Experts of a small language model.
Size: 11 layers, width 384, vocabulary 12588, 178M parameters.
Experts: 96 experts in each of 5 layers, 2 picks a token.
Training: a variant of Adam for the experts, 8738 steps.
Below are experts of layer 7 (counted from 0) of a mixture-of-experts language model. Rows are named router (the router's row for the expert), up (a neuron's input weights, with its number) and show model dimensions 144-191. Each number is 128 + 24 x the weight over its row's rms, rounded and kept within 0 to 255.
After each expert's rows: "gets" lists some tokens that make up at least twice as much of what it gets as of all text. This comes from a sample of Wikipedia text that the model never trained on. Tokens count by the router's weight.

# expert 87
router [101 167 132 141 142 106 127 186 162 109 163 171 156  96 129 145 152 128 120 135 153 129 115 149 158 100 145 172  92 126 138 145 106 152 155 126  63 119 166 126  70 134 165 174 135 151 141 142]
up0 [126 107 137 143 139 111  67 158 126 130 156 101 124 170 128 128 160 137 134 106  92 121 133  87  58 153 132 150 129 139 128  84 157 150 128  91 128 101 109 157 155  65 119 163 143 144 171 120]
up1 [115 105 116  95 165 142 135 128 121 136 151 150 117 147 114 167 101 127 124 138 152 109 176  86 134  80 126 152 102 105 144 162 107 136 124  75 170 139 136 152 114 137 120 116 165  72 114 148]
up2 [ 85 157 128 164 153 143 128 113 119 194 145 137 175 133 127  95 128 154  96 139  89 137 157  73 157 128 132 117 132 113 124 125 135 129 145 124 132 105 135 142 106 156 126 116 152  57  89 115]
up3 [121 122 128  98 121 115 128 127 108 136 146  96 135 154 116 162 158 111 103 122 130 106 134 104 159 133 132 182 136 116 137 138 110 136 113 131  84  86 116 124 120 143 135 153 116  75 157 115]
up4 [132 142 115  69  88 158  64 112 167 128 107 142 109 100 124 131 127 140 119 141 141 139 109 158 161 107 129 150  89 105 115 160 101 160 119 117 129 122 131 122  99 133 107 154 148 161 123 141]
up5 [123 179 117 109 111 129  93 127 163  75  90 133 103 110 130 124 100 134  83 123 135 128 119 143 105 115 121 160 170 120 136 125 127 135  95 139 137  95 117 118 145 125 117 111 153 119 139 169]
up6 [147 161 139 147 190 117 145 137 119  86 128 152  96 100 151 123 156 143 139 146 134 149 129 124 149 111 124 112  83 108 116 149 102 140 141 136 164 123 103 144 104 100 157 133 164  81 113 115]
up7 [119 129 120 108 175 100 104 126 117  88 116 121 143 136  69 112 159 166 123 110 125 145 125 138  73 127 133 106 113 100 111 141 112 121 118  60 119 142 138 174 139  96 127 132  96 130 160 109]
up8 [121 123  93 134 115 117 152 176 118 120 136 109 114  88 123 139 143 132 129 111  84 136 147 125 117 105 131 111 143 122 125 148 165 144 124 141 128 152 100 126 142 115  91 142 132 150 125 147]
up9 [118 114 168 135 106 164  96  43 123 159 116 160  96 153 121  93 125  98 145 130 152 157 172 129 157 108 134 118 142 144 129 154 131 128 161 142 126 121 117 106 127  88 150 170  77 139 119 130]
gets: " ", "born", " well", " Born", " Country", " Coordinates"

# expert 95
router [104 170 121 117 119 118 100 195 124 112 152 102 162 180 145 154 105 130 146 115 107 120 126 174 134 110 145 117  88 125 107 121 167 124 138 124 105  93 102 101  80 104 100 148 132 145 134 125]
up0 [130 111 133 113 155  93 155 113  98 147 150 102 134 122 123 141 121 119 120 156 159 138 165 139 114 155 130 145  74 140 117 158 112 137 141 152 129 141 133 114 163 135 101 116  98 177 149 147]
up1 [134 165 165  97 157 173  84 133  99 108 173 116 129 137 199 123 107 167 136 123  96 140 127 148 148 127 145 116 130 106 111 117 124 126 157 167 142 166 165 169 153 166 152 125 102 121 115 139]
up2 [103 122 117 109 156 165 108  84 147 160 131 144 111 125 142 106  89  91  81 152 132 117 124 160 131 119 145 188 131 113 109 147 145 126 129 136 124 134  80 131 159 120 132 143  94 122 114 142]
up3 [120 147 119 136 109 123 187 142 130 115 138 127 116  84  87 159 121 144  98 119 105 147 149 110 110 102 133 147 141 103 105 120 111 122 183 124 142 164 105 133 118 149 137 121 164 123 111 160]
up4 [ 96 146 100 126  89 135 122 149 132 107 166 134 120 132 116 149 131 153 149 162 102 122 152 170 129  94 131 140 129 129 125 101 135 145 176 135 140 166 131 101 119 137 136 133 154  96 119  97]
up5 [100 100 145 133 146 109 112 115 144  68 137 169  98 130 129 184 120 118 144  96 145 143 116 122 123 118 136 132 136 122  97 146 109 131  85 138  95 149 139  93 135 159 126 171 101 117 114 117]
up6 [115 141 100 112 114 130 191 146 129 123 141 142 127 101  99 129 130 147 138 139  74 152 150 112 112 125 142 116  85  89 110 152 139 148 144 151 137 113 157 125  67 108 108 141 142 108 129 184]
up7 [128 138 140 112 172 145 101 112 161 141 145 103 117  70 134 162 101 137 109 118 107 114 124 150 115 120 138 196 154 132 136 134 114 118 161 123 148 101 108 138 131 103 126 135 127 149 105 126]
up8 [127 133 140 143 146 145 159 110 146 112 119 123 134 160 123 133 109 139  97 126  84 173 111 158  93 135 132 145 135 121 133 137 108 144 140 100 139 124 113 144 143 136 126 143 135 131 125  95]
up9 [108 145 125 140 100 163  92 119 103 106 134 114 118 137 103 104  85 109 143  93 152  93 140 134 149 126 133 140  98 116 139 108 151 126 169 106 101 123 145 127 129 109 130 127 104 133 148 139]
gets: " ", "–", "-", " $", " −", "_{"

# expert 43
router [ 76 152 144 104 128 139 115 132 114 144 156 110 146 158 113 139 105 111  63 135 138 131 133 124 195 101 144 108  77 122 116 101 144 169 129 118  37 114 140 106  95 120 150 129 127 123 116 132]
up0 [130 150 135 108 100 150 164 130 135 107 187 146 149  98 116 141 106 139 160 136  95 122 163 165 141 147 124 161 132 132 162 124 183 136 125 172 150 139 147 138 114  84 104 108 164 107 109 123]
up1 [150 151 136 142 100 158 132 100 100 162 132  93 169 129 140 131 143 104 158 137 107 118 130 153 108  93 156 129 101 120 137  98 119 202 112 150 106 164 152 160 116 146 125 130 171 128 119 118]
up2 [ 96 102 152  87 130 108 107 127 119 158 195 107 134 164 158 134 114 113 119 165 103 120 134 144 140 127 110 133 144  83 131 101 123 136 119 125 151 108 166 128 113  98  92  91 132 159 134 126]
up3 [144 143 144 133 155 145 152 147 180  89 148 170 164 114 112 155 166 132 143 115 107 167 116 118 137 101 148 131 133 112 130  86  98 166 117 128 139 120 121 144  95 143 140 126 136 101 158 152]
up4 [ 28 135 143 131 125 142 125 123 131 124 112 132 165 140 124 106 122 132 153 133 170 154 123 109 120 114 128 126 110 118 139 124 105 138 114 148 129 116 124 119 109 112 139 156  72 151 150 125]
up5 [104 125 145  99 146 145 110 114 140 159 132 149 133  90 134 114 156 146  94 151 149 156 120 101 126 129 130  80 154 120 166  95  77 154 128 126 167 142 130 119 126 143  72 117  93 156 133 160]
up6 [134 119 112 116 193 128 120 132 138 102 158 127 159 138 114 156 142 119 108 167 118 175 126 143 105 127 143 118  97 109 139 129 113 158 121 159 114 145 136 189 130 103 123 133 106 181 165 142]
up7 [125 122 118 104 135  80 143 143 173 163 146 137 183 110 131  99 157 145 137 124 147 155 154 171  98  78 124 126 107 132 123 139 170 149 148 131 159 169 149 120 135 114 101 157 109 168 100 149]
up8 [138 146  96  93 107 141 135 167 126 115 172 154 166  86  95 151 123 141 131  96  86 107 167 110 165 139 142 130 104 141 156 113 160 142 136 142 108 137 146 185 141 141 114 116 111 130 172 135]
up9 [119 129 159  96  91 127 176 129 134  83 164 139 144 135 133 130 147 135  94  86 158 117 143 128 149 151 166 143  96 118  64  98 173 178 132 107 111 107 131 115 157 133 150 122 147 140 149 166]
gets: "0", "1", "2", "3", "4", "5"

# expert 89
router [105 172 146 158 138 129 108 132 145 135 170 116 143 115 110 163 128 126 161 139 108 107 150 117 166 125 169 139 126 107 126 100 167 162 115 118  28  98 114  91  80 108 145 171 136 120 146 144]
up0 [107 169 151 152 127 143 150 166 138  95 101 122 206 108 129 121 132 147 142 134 139 140 147 117 126 126 133 139 106 139  94 118 147 147 163 156 152 176 157 134 171 131 120 120 123 120 141 144]
up1 [ 77 127 134 143  73 135 135 117 128 117 138 104 157 117 122 161 101 124 116 134 169 143 138 118 146  98 144 110 118 109 126 135 119 144 123 140  87 138 131 110 105  89 121 111 174 122 103  96]
up2 [ 73 134 168 132 156 118 101 132 134 164 124  83 150 101 118 118 136 137 146  95 122 105 118 116 140 108 129 162 134 134 117 137 117 148 107 106  88  77 121 134  93 102 146 135 160 160 132 122]
up3 [113 148 153 142 167  92 140 118 160 132 113 164 166 136 107 123 137 134 142 140 124 105 113 112 165 151 174 100  99 102  99  91  84 115 115 102 108  99 145 174 141 140 122 150 159 106 121 107]
up4 [116 154 160 125  89 137 128 137 108 138 186 129 135  83 116 129  90 123 133 103 158 102 100 105 118 123 127 131 135 122 122 167 174 147 169 107 102 150 115 116 153 148 110 183 161 106 130 146]
up5 [119 112 165 127 164 128 154 109 169 131 116 142 139 121 121 166  93 143 164 109 132 125 140 105 121 168 127 100 147 129 115  86 141 158 139 136 119 144 146 145  94 134 147  98 124 163  95 121]
up6 [ 87 147 149 142 137  41  83 183 131 122 139 123 119 158 198 134 140 105 128 117 152 131 126 128 122 155 140 151  69  95  54 156 137 190 130 131 104 132 108 105 121 100 108 188 101 159 134  85]
up7 [122 183 175 120 167 103  99 140 104 126 141 110 132 158 131 146 179 160 127 120  95 153 159  92 123 138 107 106 131 121  92 117 138 150 123 115 115 114 136 132 138 115 155 167 143  90 153 147]
up8 [141 138  97 106 125 103 184  95 155 171 141 166 101 128 137 140 146  96 131 127 113 143 138 154 144 112 131 114 105 131 142 136 145 153 160 154 140 129 131 143  82 107 123 104 107 146 169 142]
up9 [136 110 127 106 119 136 163 118  87 119  81 163 114 127 122 132 119 106 151 123 146 110  87  92 107 141 146 125 130 129 134 113 143 136 130 155 146  90 121 180 133 118 140 111 137 123 137 123]
gets: "5", "9", "7", "6", "8", "4"

# expert 88
router [ 94 185 147 135 104 117 126 171 166 125 126 125 152 119 130 155  96 126 113 143 123 123 144 118 191 139 182 154 126 103  98 170 142 142 154  80 121  99  99 139  95 123 145 145 141 101 125 148]
up0 [124 129 109 165 111  93 162 137 127 150 138 185 149 163 147 172 115 137  89 138 184 144 151 137 120 150 133 147 102 144 153 138 117 163 182 123 120 131 120 143  98  85 106 132 152 158 125 122]
up1 [ 96 126 177 139 151 137 117 122 111 105 114  97 116 111 142 135 155 122 146 117 137 135 104 140 147 113 170 203 161 175 138 104 135 146 102 112 132  78 115 131 129 127 130 149 146 127 162 153]
up2 [ 84 129  99 117 172 100 151 124 107 138 145 113 128 108 112 110 148 163 127 111 114 122 148 148 142 121 120 120 139 111 117 112 158 155 134 135 118 132 104 110 129  89 130 121 112 116 138 148]
up3 [113 140 162  76 127 104 145 107 150 131 104 172 135 110 122 165 153 139 165 144 118 101 136 124 108  89 168 143 144 125  74 146  94 154 141 135 105 122 107 111 137 113 177 125 147 141 121 109]
up4 [141 126 155  74 163  89 135 143 144 118 154 142 146  95 118 116 159 132 120 104 112 133 133 121 109  82 119 158 130 136 125 113 115 129  67 127 115  52 129 134 121  82 138 150  87 108 174 157]
up5 [126 105 114 143 145 133 168 185 100 110 164 127 124 103 157 157  97  82  80 140  71 128 128 143 153  92 140 126 141 134 130 116 140 122 124 130 120 129 127 124 138 141 119 130 118 111 146 118]
up6 [123 156 130 102 125 141 115 124 167  99 125 122 149 132 146 134 168 125 141 134  98 121 121 129 146 165 145 121 147  66 122 127 102 168 140 119 115 103 112 121 148 107  97 130 121 136 102 103]
up7 [114 166 176 140 134 160 103 174 128 132 126 151 122 147 139 131 132 118  81 137 115 154 151 157 112 132 169 150 146 132 131 123 124 133 164 179 145  83 158 112 118 130 101 126 128 203 146 129]
up8 [116 191 139 150 109 108 162 155 129 138 149 111 129 146 138  77 140 119 104 147 128 142 149  93  89 141 149 120 116 169 155 111 128 125 167 134 126 110 163  99 116 147 137 145 101 119 137 119]
up9 [148 175 127 131 127 110 137 108  90 142 114 132 143 169 131 114 113 173 107 156 131  93 137 141 122  97 145 181 113 103 162 132 108 138 154 130 117 131 105 139  74 160 170 126 126 136 167 132]
gets: " D", " M", "M", " P", " B", "D"

# expert 48
router [111 163 143 120 166 123 118 113 111  83 187 117 126 139 142 112 119 121 175 117 130  87 158 117 106  98 151 111 119 121 107  91 149 178 105 123 104  70 163  87  85 115 156 156 134 129 150 124]
up0 [ 93 134 116 164  91 124 129 121 125 103 119  96  98 115 129 115 145 122 124 141  92 166 171 126 117  65 123 111 117 123 124 157 108 207 106 111 122 105  83 117  90  89 152 132 139 102 111 117]
up1 [120 162 113 101 127 140 132 140 112 149 128  78 130 139 128 156 107 109  98 116  87 124 136 121 147 126 126 129 126 100 106 126 131 163 107 113  60 113 137 132 151 132 155 119 138 128 147 123]
up2 [104 122 110 131 115 132 197 128 125 122 113 165 151 128 164 128 136 104 142 119 121 114 121 124 147 168 119 114 105 124 125  90 146 141 117 126 126  83 135  96 112 104 138 145 129 121 133 143]
up3 [143 128 133 108 145 179 107 144 112 110 108 120 137 111 101  91 151  89 171 160 140 147 139  97 119  76 147 125  78 148 130 135  84 156  83  81 131 125 128 140 128 129 105 138 136 128 131 111]
up4 [ 88 125  94 182 128 126 122 161  89 163 108 124  73 140 136 126 126 149 115 146 132 170 115 148 127 127 118 108 138 112 131 130 149 135 131 112 118 136 101 120 156 157 100 122 120 122 148 152]
up5 [164 139 109  83 165 152  94 158 161 133 142 125 178 109 146 153 144 131 119 126 108 139 123 141 115 134 144 115 157 138 135 110 102 108 118 119 102 116 107 107 107 103 119 110 123 182 107 123]
up6 [ 98 129 120 131 130 143 153 123 139 135 166 185 140 100 115 146 130 154 130 156 109 125 123 151 121 133 170 155 134 142 153 140 151 118 122 144 128 106 109 127 106 101 130 129 121 151 133 131]
up7 [142 146 158  95 131 161 109 122 113 154 159 166 123 127 121 167 124 117 154 127  92 113 119 151 161 120 120 144 140 135 131 110 117 121  77 113  97  87 125 141 129 110 177 121 126  96 162 127]
up8 [119 150  94  95 122 143 130 167 151 116 139 107 107 116 130 120 129 140  94 124 125 106 171 133 137 109 131 120 146 142 102 110 113 182 111 177 126 140 137 156 130 137 151 110 149 112 161 123]
up9 [ 93 142 126 118 129  91 145 157 155 118 138 132 124 116 140 120 145 132 135 116 134 129 151 132 118 108 185 143 139 103 102 131 121 166 139  83  94 109  78 105 106  99 146 159 122 127 126 148]
gets: "201", "200", "199", "202", "198", "197"

# expert 67
router [ 63 179 135 150 109 119 127 157 132 108 173 124 131 140 144 148 110  95 133 136 112 125 160 154 157 134 151 147 115 124 126 113 134 117 149 142 149  96  99 130  49 153 130 162 141 139 143 147]
up0 [116 145 114 117 107 147 107 136 115 166 167 163 130 139  94  95 118 107 131 147 141  77 119 148  99  74 141 182 112 120 137 128 100 167 167 131 101 172 131 142 113  96 113 129 109 169 137 144]
up1 [121 141 111 167 143 144 140 138 168 139 137 125 135 145 117 135  86 128 100 161 152 123 135 149 125 139 122  95 120 114 134 121  85 132 146 123 123 134 128 142 119 121 146  57  95 158  80 162]
up2 [165 201 134 125  67 124 156 131 128 141 127 107 112 132 157 131 108 174 156 134 143 131 184  91 123 135 156 108 115 106 149 142  98 130 169 134 117 140 113 136 120 153 141  92 146 101 146  94]
up3 [137 123 120  62 141 173 113 143 135 128 140 125 165  99 130 156 148 122 117 133 127 131  93 153 106 107 133 110 120 154 102 132 180 130 136 134 119  69 110 159  95 129 103 119  98 148 124 133]
up4 [ 99 136 114 148 128 117 134 150 153  94 114 127 109 137 164 146 131 137 150 116 139 110  99 126 130 108 140 138 108 100 121 100 127 132  85  97 128  90 161 137 101  85 113 145 128 119 107 104]
up5 [110 124 149 145 123 115  67 121 141 106 180 155 139 143 167 116 117 119 172 121 121 149 119 172 136 104 137 157 126 160 147  99 112 154 115 136 108 149 170 137 116 120 152 130 142 107 115 128]
up6 [140 114 116  94 132 161 137 121 113 129 116 145 122 160 145 129 157  77 159  71  82 184 132 103 112 155 151 152 125 141 114 147 162 140 143 134 124 130 177  96 110  84 146 104  80 105 121 142]
up7 [139 138 137  41 103 124 151 152 148 139 118  94 154 117 163 122 113  97 135 115 123 117 173 129 134 156 126 123 167 115 114 109 140 135 132 138 106 117 139 131  72 157 162 139 110 113 185 112]
up8 [126 159 125  88 129 155 104 167 152 124 166 129 139 121 139 111 115  90 111 196 168 170 131 113 121  87 118  88  85 111 139 121 121 133 135 146 130 118 101 166 148 119 165 141 113 149 109 170]
up9 [117 128 167 111 143 130 111 124 114  97 156 101 132 110 120 152 138 119 145 101  97 113 142 132 122 121 106 103 128 159  88  88 110 116 153  97 130 147 139 111 125 113 102 130 130 172 146 143]
gets: " b", " S", " m", " (", " B", " L"

# expert 56
router [ 86 154 122 150 126 115 121 130 120 110 173  83 133 128 139 151 108 133 102 119 130  96 121 146 162 110 171 125 104 128  90 135  99 160 132 120  40 119  88  59 137 136 156 153 106 145 149 136]
up0 [140 131 161  70 108 118 120 145 142 147 130 121 158 116 138 125 152 134 144 138 117 156 153 123 112 144 158 136 133 156 136 146 135 139 157 150 138 131 114 103 117 148 146 139 110  93 110  90]
up1 [113 134 133 108 131 142 162 122 145 102 128 142 102  86 114 144 137 132 123 169 121 134 132 173 132 107 148 146 103  64 133 103 136 121 109 128 142 120 115 136 114 124 113 140 114 140 152 120]
up2 [134 142 124  98 123 135  67 156 160 139 129 129 118 127 170 170  99 177 117 116  95 158 157 123 118 123 145 125 129 131 124 105 114 120 111 129 166 107 128  84 148 123 138 160 153 133  89 132]
up3 [130 142 136 117 126 127 151 126 116 149 156 135 132 134 151 140  84 129 126 142 140  93 127 117 130 141 139 178 131 143  91  85  87 120 150  61  84 164 126 159 140 126 112 102 105 101 187 141]
up4 [113 146  83 107 142 125 118 120 143 133 135 149 127 161 117 143  95 167 109 123 124 174 111 141 139 113 180 147 130 127 106 147 121 127 131 124 126 119 122 114 134  71 164 153 118 114 138 145]
up5 [144 115 145 143 175 138 151 158 156  81 131 157 140 128 111 130 141 165 100 109 100 129 101 124 151 139 142 104  90 122 143  92 120 123 157 156 151 108 161  97 103 161 169 169 161 141 157 149]
up6 [118 130 134 107 152 142  68 118 134 119 132  95 161 105  81 109 173 117 117 155 137 184 112  92 127 103 169 101 116 110 138 113 166 158 175  88 135 137 134 165 127 113 111 136 101 148 132 115]
up7 [107 134 128 156 158  79 123 117 119 166 115 137 147 133 141 172 124  99 149 147 140 114 136  83 140 130 191 108 140 114 137 105 136 130 166 110 131 157  96  92 143  82 117 104 149 151 143 116]
up8 [129 134 131 101 101 155 129 159 146 121 130 172 130 111 116 129 154 165 150 154  87 138 131 116 115 109  68 130 129 146 101 117 120 108 116  95 109 113 160 123 132 105  74 148 106 132 113 127]
up9 [115 150 157 107  99  83 121 135 131 161 166 118 122 123 153 166 129 138 131 117 156 150 132 125 101 126 143 143 123 138 137 119 122 152 134 125 114 139  92 105 130 124 123 125 102 124 111 119]
gets: "s", "ers", "es", "ies", "ics", "en"

# expert 75
router [ 89 177 172 121 161 104 147 143 145  98 170 131 177 151 123 137 107 109 134 123 145 125 125 144 165 134 175 153 125 118 101  99 147 162 113 138 107 120  98 128  78 113 143 143 137 150 109 144]
up0 [ 90 132 158 135 170 137 154 119 135  84 130 160 156  97 133 151 128 150 181  92 163 138 129 136 126 138 106 158 110 112 112 151 133 139 127 125 120 165 133 126  93 118 146 153 128 131 106 114]
up1 [105 130  99 133 100 125  77 172 140  99 105 118 144  88 131 103 140 142 110 136  99 161 111 126 151 121 167 154 139 103 111 160 117 120 137 137 158 135  92 144 167 113 142 126 138 145 130 149]
up2 [126 143 156 169 142 160 151  81  99 101 172 141 110 102 140 115 143 151 102 121 142 154 132  70 116  82 197 119 115 121 149 152 104 124 161 110 120 147 120 135 111 169 184  99 127 141 181 111]
up3 [115 119 141 158 161 158 103 113  99 114 150 127 136 100 154 177 132 149 126 182 112 134 112 119 113 145  94 162 113 165 134 173 121 143 134 115 109  99 117 122 121 134 136 119 109 148 145 127]
up4 [143 134 120 109  82 108 119 130 154 114 123 144 110  98 130 124 139 128 136  88 122 132 143 147 133 135 128 117 109 107 126 101 112 122 126 125 141 135 122 154 152 132 123 131 133 111 180 108]
up5 [123 142 102 126 163 136 134 120 150 121 128 132 144 141 110 123 140  95 150 125 153 146 107 143 124 104 135 102 142 107  93 120 103 119 121 118 126 161 130 159  81 131 132 140 156 132 123 143]
up6 [114 125 148 127 129 155 155 165 141 109  96 114 125 120 144 137 125 112 144 102 144 113 106 137 169 135 101 158  97 130  98 164 143 146 116 142 117 115 128 170 110 125 126 125 139 159 134 133]
up7 [132 119 158 154 140 142 136 142  95 128 167 146 109 142 136 107 110 112 145 178 110 146 122 147 121 148 160 105 109 130 113 134 147 153 115 135 115 124 139  98 130 107 163 140 145 146 130 169]
up8 [114 135 158 139 139 152 151 175  95 131 152 149 112 187 133 160 104 132  79 186 124 118 135 124 147 146 166 159 149 135 111 124 143 144 127 143 120 122 147  93  71 100 147 120 146 166 117 163]
up9 [133 131 106 108 106 141  69 105 172 143  96 138 150  92 165 147 163 110 155 122 116 134 127 136 175 120 125 102 110  97 116  87 128 148 131 127 132 128 162 138  84 118 159 105 136 146 148 140]
gets: " ", "–", "201", " (", "202", "200"

# expert 52
router [ 70 153 139 142 147 121 135 140 139  90 182 146 151 133 133 107 134 107 103 101 116 140 132 163 157 128 140 150 102  91 117 119 153 179 159 140 134 100 135 155 125  97 145 141 132 145 111 122]
up0 [134 116 125 115  98 146 101 139 136 141 167 103 130 127 202 114 124 130 141 135 149 139 110 105 160 119 127  98 117 144  92 122 119 176 128 131 136 146 133 162 134 128 134 128 148 147 117 100]
up1 [123 127 140 144 114 131 108  84 117 129 146  78 167 155 135 144 132 138 129 101 144 132 161 149 116 152 166 138 141 123 155 117 123 125 148 143 131 112  99 125 105  78 130 114 110  96 131  90]
up2 [137 131 135 134 129 126 111 137 109 148 135 105 171 135 130 157  98 144 125  97  98 124 133 116 138 152 177 138 145 147 107  70  95 127 127 155 112 125 144 110 123 117 109 134  87  71 129 146]
up3 [123 141 191 141 123 118 144 121 114 110 139 142 141  74 113 136 124 160 134 101 121 158 102 143 116 133 133 127 124 140 130  86 156 133 140 135 127 102 130 135 121  80 108 135 140 158  92  80]
up4 [118 148 118 131 130 175 134 111 114 101 148 136  89 116 113 159 128 124 141 118 112 130 104  91 176 122 135  86 109  94 144  89 145 138 146 133  95  81 113 102 132  94 107 176 111 136 103 128]
up5 [128 133 104 106  97 135 143 150  96 131 133 125 143 102 143  84 171 169 137 167 108 123  85 184 155 103 171 131 113 117 151  85  59 141 147 148 134 125 163 122 139  99 140 133 153 109 121 140]
up6 [ 89 124  96 133 105 181  96 130 158 141 132 163 113 135 165 155 129 161 123 172 126 114 115 115 194 140 155 144 126 107 110 126 136 153  94 124 108  87  91  93 141 115 129 115 119 139 150 135]
up7 [102 122 143 115 111 137 165 119 128 117 137 138 146 113 119 124 100  43 150 135  78 104 123 109 110 132 154 178 122 120 114 117 145 140 145 121 131 132 143 119 108 116 126 138 135 140 114  81]
up8 [124 159 150 141 146 105  73 166 176 120 127 127 122  98 122 152 134 171 156 143 141 128 164  87 189 124 182 135 167 138 152 135 154 123 134 116 124 110  80 135 122 160 139 146 129  91 129  84]
up9 [107 126 123 136 145 107 115 176 143  99 144 130 146 112 135 124 149 148 118 142 119 127 117 101 170 101 165 134  88 103  98 127 106 145 153 128 135 156 165 109 139 124 161 129  96 133 139 161]
gets: " H", " Mc", " G", " S", " B", " M"

# expert 60
router [ 85 165 153 150 152 167 127 147 130 151 134 127 140 145 125 147 132 142 119 116 150 131 135 123 181  71 144 149  93  98 129 138 153 153 114 111 125 131 103  76  95  84 118 159 149 102 120 123]
up0 [116 161  98 134 121 109 110 115 102 161 141 144 145 142 110 151 149  86 132 157 118 109 152 144 106 116 150 149 135 135 146 119 139 147 113  89 132 100 124 111  74 120 118 122 151 129 155  95]
up1 [ 88 177 146 131 147 131  94  97  90  99 108 120 192 145 145 128 167 125 115 130 108 128 163  84 127  85 132 107 108 112  93 139 142 134 133 159 117 136 118 164 146 148 145 158 175 156 127 118]
up2 [ 96 135  94 150  93  69 144 131 142 124 124 114 161 166 131 121 124  95 140 150 101 105 145 106 154 143 138 156 131  89 127 118 135 117 193 143 123  98 130 127  98 149  99 179 184 130 129  94]
up3 [137 114 144 134 132  83 146 154 139 143 173 110 143 126 120 149 105 121 133 192 153 140 130 149 103 155 153 157 125 143 123 119 159 150 159  84 128 162 129 153 108 139 112 156  86 159  90 149]
up4 [103 138 110 127 123 104  95 127 116 115 144 111 112 169  78 146 119 101 120 150 153 161 100 128 143 140 111 130 108 110 158 116  68 142 120 117 139 142  95 138 110  96 132 107  64 110 160 109]
up5 [119 132 135 148  98 144 108 145 137 109 178  99 106 128 159 152 139 128 127  74  90 133 108 147 160 162 160 199 146 160 107 154 106 123 100 150 107 131 182  97 124  91 122 113 150 130 123 149]
up6 [137 125 132  69 142 125 130 123 135 166 144 124  95 171 162 133 102 147 118 120  99  52 126 114 136 104 105 134 121 120 125 142  79 127 104 165 139 130 157 120 118 143 159 139 132 143 147 131]
up7 [143 131 117  71 141 149 100 154 139 112 178 125 152  99 124 134 133 111 142 134 101 128  89 111 166 167 171 149 146 129 141 141  96 128 128 131 133 128 145 111 136 109 130 138  50 123 132 155]
up8 [111 123 126  85 110 192 127 142 143 124 149 140 135 102 136 142 178 120 100 132 143 125 122  91 134 107 130 114 105 107 129 114 119 142 102 142  88 141 133 114 123 177 101 131 145 126 132 163]
up9 [105 159 112  97 195 169  94 154  89 136 127 100 128 131 180  67 101 127 140 114 133 142 108 114 122 126 139 127 146 120 110 117 130 133 124 114 129 149 155 105 114 181 109 127 118 119 130 144]
gets: "1", "2", "0", "3", "4", "6"

# expert 73
router [ 89 143 158 153 169 136 120 152 143 147 141 152 135 128 135 119  99 126 130 118 130 121 164 120 189  92 176 147  89  61 101 139 167 156 135  99  55 120  87 147 115 126 148 173 104 130 143 138]
up0 [141 156 143 107  78 155 129  82 155 132 142 132 150 100 148 127 106 102  78 136 115 106 175 138 157 156  94 114 160 134 108 113 120 115 123  79 106 119 112 125 136 107 113 122 113 103 129 114]
up1 [134 135 125 144 126 170 122 123 149 110 136 125 173  77  96 128 125 176 135  83 119  98 170 125 127 114 149 129 184 117 132 138 159 124 127  81 143 146 111 155 140 117 128 155 163  94  89  97]
up2 [130 133 134 122 142  92  97 110 121  95 140 124 171  86 124 173 168 132 121 139 123 151 146 174 127 121 133 133 150 127 146 125 139 161 135 140 156 125 182 137  90 131 154 156  90 179 162 116]
up3 [108 151 155 160 122 110 101 151 123 133 112 132 151 117 148 108  93 122 162 102 129 158 137 118 116 117 154 126 126 174 110 139 115 135 119 122 124  94 120 127 131 138 118 195 127 147 150 129]
up4 [142 173 112  85 154  99 142 159 113 138 123 165 126 116 133 140 131 145 150 110 125  91 107 123 132 111 154 102 134 113 139 133 183 182 171 115 110 103 134 123 144  79 134 177  92 129 132 152]
up5 [117 130 112 153 138 112 138 122 161 128 161 104 131 147 131 124 143 139 133 167 150 154 167 113 113  80 146 124 120 122 103 112 133 139 130 119  84 131 124 121 117 104 124 117 147 190 126 105]
up6 [124 124 157 143 106 150 127 148 141 147 138 188 126 135 119 105 130 112 124 111  79  94 149 122 127 101 166 161 145 159  72 118 115 128 178 124 170 140 104 146 130 124 146 100 130 114 165  59]
up7 [154 134 140 172 131 134 139 116 132 124 131 127 134  97 117  95 147 153 121 138  98  78 173 113 122 131  99 127 125 113 143 137  97 116 128  78 118 167 123 114 125  61 143  99 115 101 124 107]
up8 [119 134  99 138 155  92 135 142 119  97 153  89 123 138 166 166 127 162 155 114  89  95 148 144 161 153  97 116 144 101 124 125 136 140  99 136 165  76 118  99 102 122 122 113 115 128 131 150]
up9 [138 150 140 140  93 141 116 115  86 147 120  93 130  54 151 120 139 136 159 125 129 144 192 147 133 132 139 105 119 153 141 143 130 168 108 110  96 157 142 151 126  83 151 130 126 155 169 113]
gets: "s", "ers", "es", "ations", "ions", "ings"